{
  "n_layer": 12,
  "d_model": 128,
  "n_experts": 80,
  "experts_per_token": 4,
  "d_expert": 48,
  "d_shared_expert": 128,
  "activation": "geglu",
  "moe_layers": [0, 2, 4, 6, 8, 10],
  "router_score": "softmax",
  "normalize_top_k": true,
  "routed_scale": 2.0,
  "balance_loss": 0.00263,
  "balance_bias": true,
  "router_noise": 0.1,
  "init_std_router": 0.0218,
  "lr_router": 0.000678,
  "vocab_size": 7624,
  "norm": "rmsnorm",
  "norm_eps": 1e-06,
  "tie_embeddings": false,
  "optimizer": "soap_variant",
  "lr": 0.00433,
  "beta1": 0.95,
  "beta2": 0.99,
  "batch_tokens": 32768,
  "seq_len": 512,
  "train_tokens": 308900000,
  "steps": 9427,
  "dataset": "wikipedia_en"
}
Below are experts of layer 2 (counted from 0) of a mixture-of-experts language model. Rows are named router (the router's row for the expert) and show model dimensions 0-127. Each number is 128 + 32 x the weight over its row's rms, rounded and kept within 0 to 255.
After each expert's rows: "comes after" lists some tokens at least twice as common just before its tokens as in all text; "gets" lists some tokens that make up at least twice as much of what it gets as of all text. This comes from a sample of Wikipedia text that the model never trained on. Tokens count by the router's weight.

# expert 50
router [127 218  66 196 141 148 184 203 203 157  45  99 106 128 148 170 175 192  53 192 139 140 106 142 141 104 136 130 116  94 121  98 137 106 103 114 137 141 130 164 136 147 135 176 168 164  98 115 133 121 132 110 144 153 155 164 129 108 151  93 129 102 165 128 114 108 142 121 115 126  72  72  89 132 121 184 185 129 138 130 119 162 156 133 110 120  69 150 146 135 142 134  80 132 113 185 156 131 140 134 138 157 178 127 130 117 101 167 107  84 133  97 141  84 143 131 125 124 122 100 154  99 108 144 169 180 147  77]
comes after: " | ", " ", "| ", ".", "\n", ":"
gets: ".", "18", "25", "20", "30", "17"

# expert 67
router [178 147 101 138 135 160 132 117 122 113 151  64 161 157 158 165  56 152  84 139 133 113 159 130 141 136  98  83 202  51 142 140 130 142 147 161 126 107 160 175 129 123  94  94 185 148  89 124 154 169 167 121 156 179  92 167 145 107 102 143 120 124 161 111 145  97 163 186  99  63 171  99 107  86 144 150  72  62 125 154 115 163 109 123 141 145 144 100  97 126 118 111 124 162  82 153  91 108 124  90 130 157  79 127 142 138 104  95 181 162 150 120 106 118 103  73 160 191 119 121  85 122  94 112 195 107 174  92]
comes after: " |", ".", ")", " |  |", "==", " ="
gets: "\n", "\n\n", "-", "===", "==", " ("

# expert 8
router [ 89 224 164 127 119 154 124 139  95 105 129 114 103 177  82 122 141  98 158 127 143  73 147 164 117 102  79  89 177 183 178 126 147 116 108 129  89 129 137 144 107 174 141 133  77 115 142 131 161 105 137 106 121 117 124 192 138 137 202  70 154 158 118 133 165 148  95 180 156 130 106 121 146 103 175 158 103  89 155 122 101  83 122 180 185  87 138 117 166  47 133 130  79 116  87  97  95 134 183 165 183 137  70 125 152 165 111  95 128 128  88 112 155 130 167 136 148 141 159 160 186 103 147 156 150 149 131 130]
comes after: "\n\n", "\n", "S", "R", " | \"", "C"
gets: "A", "C", "S", " C", " A", "D"

# expert 39
router [107 158  80 149 153 130 163 202 193  95 110  80 149 127 173 166 190 150 146 181 138 161  97 120 146  90 135 114 119 105 138 152 108  72 132 115 147 114 160 149 143 186 164 196 119 137 126 158 133  91 158  97 140 217  97 167 121  72 115 130 134 125 171 129 135 126 156 137 100 111 120  83 102 150 147 168 108 154  80 120 122 126  80 112  65 126 128 130 157  86 158 158  63 145 152 138 177 100  99 117 171 181 133 118 190 109  76 191  90 131 142 131 130 125 146  91 160 138 112 143 158 101 153 168 171 139 155  92]
comes after: "1", "2", " | ", " ", ".", "| "
gets: "6", "7", "8", "000", "18", "25"

# expert 68
router [194 180  75 140  87 106 143 173 169 156  96  58  97 165 150 178 117 193  97 126 134 111 113 128 144 145 147 133 197  97  83 106 104  83 129 114 176 112 124 182 131 149 101  79 179 136  75 144 125 139 169 111 153 175 153 189 127 111 131 101 145 104 119 129 139 150 191 179  93 105 164  57 119 121 133 138 123  85 127 117  93 149 107 100 113  97 120  98 126 106 143 102  83 122  97 162 136 156 153 100 109 148 168 114 120 130 123 115 188 111 135  88 148 100 121  93 112 182 147  69 112  98 137 136 219 155 146 112]
comes after: " |", "\n", ".", ")", " |  |", "=="
gets: "\n", "\n\n", "| ", "; ", "|", "\""

# expert 59
router [143 130 124 100 120 152 166 112  97  93 158 134 153 151 158  64 144 153 108 117 103 110 137 155 176 156 137  92 140 148 196  76 156 128 160 172 113 112 172 145 155 198 159 150 157 114  91  93  76 102 166  98 106 108 113 146 178 138 132 135 112 129 155 121 153 160  88 110 133 115 129 140 164 108  87 137  75  94 194 159 136 198 150 173 174 126 117 106  80  94  83  63 117 157 152 146 154 115  69 141 125  89 173 191 146 189 117 143 138 181 133 163 112 150  75 157  81  79 124 135 117  81 103 147  96  97 102  98]
comes after: "0", "\n", "3", "1", "4", "6"
gets: " | ", " ", " (", " |", "; ", "–"

# expert 18
router [140 126 149 147  83 106 192 143  99  84 155  73 173 109 149  93 149 137 175  98 156 178 163 145  78  94  80 105 135 160  91 117  86 158  74  75 121 102 114 177 116 174 164  84 123 139 150 162 139 147  96 136 169 115  79 168 114 125 111 173  86 140 127 137  89  84  76 170  78 108 167 151 151 133 176  98 104  78 103 147 125  87  98 120 140 155 107 128 137 110 144  84 142 169 169  74 172  79 133 159 139 107 165  69 166  86 169 103  83 127 102 132  86 125 104 159  88  84 100 146 134  89 108  98 149 122 143 116]
comes after: " | ", " ", "–", ", ", "| ", " ("
gets: "1", "2", "0", "3", "4", "5"

# expert 54
router [160 177 104 186 105  98 195 144 149 118 126  78 166  94 118  97 166 158 141 106 162 153 147 138  90  97  93 102 106 145  95 102  97 172  85  85 147 111 128 180 136 150 162 106 140 150 130 169 145 137  83 127 144 148  77 211 121 102 139 144  84 116 141 107  64  69  83 160 104 118 150 142 109 144 191  95 121  93 103 170 139  83 113 159 144 102 134 169 143 116 154  84 105 157 174  73 173 108 107 133 116 162 185  68 171  84 171 108  88 144  98 143 108 129 115 162 105  99 112 135 124  79 115  89 186 144 133 134]
comes after: " | ", " ", "–", ", ", "| ", " ("
gets: "1", "2", "3", "4", "0", "5"

# expert 47
router [108 166  69 145 165 116 151 226 160 141  66  94 103 152 154 195 176 149 111 152 136 174  94 131 161 168 156  84  98 118 125 157 124 103 104 110 162 134 161 139 137 148 173 186 167 149 110 183  93  80 113 134 145 201 155 130 103  98 103 136 122  90 134 113  92  98 133 151 116 149 158 109 118 167 126 198 160 116 142 109 101  87 148 145 133 121 134 108  94 100 160 168  77 140 149 131 181 103  82 107 146 185 120 132 150 145 117 173 117 156 120 149 100 115 143  87 152 131 111  85 150  71 137 130 187 138 207 110]
comes after: "1", "2", ", ", "8", " in ", "–"
gets: "1", "000", "012", "010", "015", "8"

# expert 15
router [133  83 151  89 115 158  66 142  81  77 161 190  66 106 138 105  83 136 153  89 127 100 143  66 191 100 122 139 134 207 172 162 180 110 143 183  83  82 144 146 133 180 140 140 128 118  75 125 137 202 153 131 123 122  99  95 174 176 127 146 105 146  94  98 163 130 137 136  94 207 133 153  99  69 109  88 130  95 130 160 111 141  88 136 121 125 138 127 116 135 113 110  87 192 136 146 112 123 141  93 132 160 102 153  75 174 132 145 146 165 152 143 130 136 124 126  89 152 119 129  90  95  93 151 148 115  60 159]
comes after: "\n", "\n\n", "-", " was", "|", "9"
gets: "| ", " | ", "=", " =", ": ", "=="

# expert 37
router [ 91 181 127 185 116 126 150 152 118 104  84 124  73 208  96 120 151 179 115 155 144 107  75 138  98 115 100  95 190 193 141 152 117 105 116 105  77  95 161 154 131 156 113 138  75 174  69 117 104 164 148 105 123 182 118 177 152  67 198  75 140 107 128 108 159 137  80 150 111 147 133  85  92 126 160 136 119  95 166 133 109 120 144 171 199 105 186 110 155  98 117 138 129 140  70 125 130 178 188 138 147 137 131 120 142 166 115 102 175 153 133 148 167 151 150  83 164 134 154 108 142  92 144 141 169 121  99 140]
comes after: "\n\n", "\n", " |", "===", "==", "|"
gets: "==", "C", "R", "===", "T", "L"

# expert 73
router [146 166  34 185 175 146 149 197 225 126  55 107 115 118 127 218 131 140  65 150 139 139  98 124 114 127 180 146 105 122 130 125 126  89  95 115 155 140 127 164 144 137 166 163 141 114 123 168 108 105 154  92 199 186  92 133 143 100 158 121  99  96 127 121 116  97 160 120 131 123  90 135  89 145 118 186 148 125 131 106 135 142 122 139  84 122 108 139 133 135 211 141  73 106 109 157 169 113 128 107 129 183 167 149 164 113 135 171 134 142 116 140 151 112 161 131 131 164 137  92 166  90 130 100 141 189 171 127]
comes after: "2", "1", ",", " ", " | ", ":"
gets: "ed", "000", "35", "40", " later", "010"

# expert 12
router [137 197  70 209 150 126 183 213 187 146  46 106  33 145 117 190 119 171  66 143 134 142 117 104 120 152 142 109 107 146 113 125 111  86  88 103 141 103 191 165 133 149 114 150 145 164  94 126  97 137 125 123 162 172 183 166 102 113 175 137 135  95 113 112 123 131 152 113 127 148 141 108 117 132 152 149 174 130 173 110  97  97 165 145 103 160 125 204 179  87 148 120  84 107 109 127 154 143 124 123 112 166 140 125 155 146 114 136 155 138 114 128 162 105 115  82 158 131 129  74 158 116 115 138 134 164 141  78]
comes after: "1", "\n\n", "\n", " S", ".", " s"
gets: " L", " The", "ol", " |  |", "le", " E"

# expert 17
router [128 169  83 175 141 132 166 162 154  88  32 118 101 147 118 200 146 185 121 184 164 136 144  99 105 108 137 130 152 135 140  82 148  52  88  97 107 105  87 144 154 134 132 166 123  88 125 129 103 119 159  89 186 152 153 142 125  93 121  98 110 102 124 153 119 112 148  95 125 106  68 162  74 128 130 166 165 176 167 129 151 137 138 114 128 117  76 106 162 141 205 130  99 106 153 144 131 116  97 111 119 155 229 146 174 121  72 153 120 150 145 101 192 105 121  80 117 149 166 101 126 102 112 152 146 147 158  97]
comes after: " | ", "; ", " ", ",", "–", ") | "
gets: "4", "6", "5", "3", "7", "8"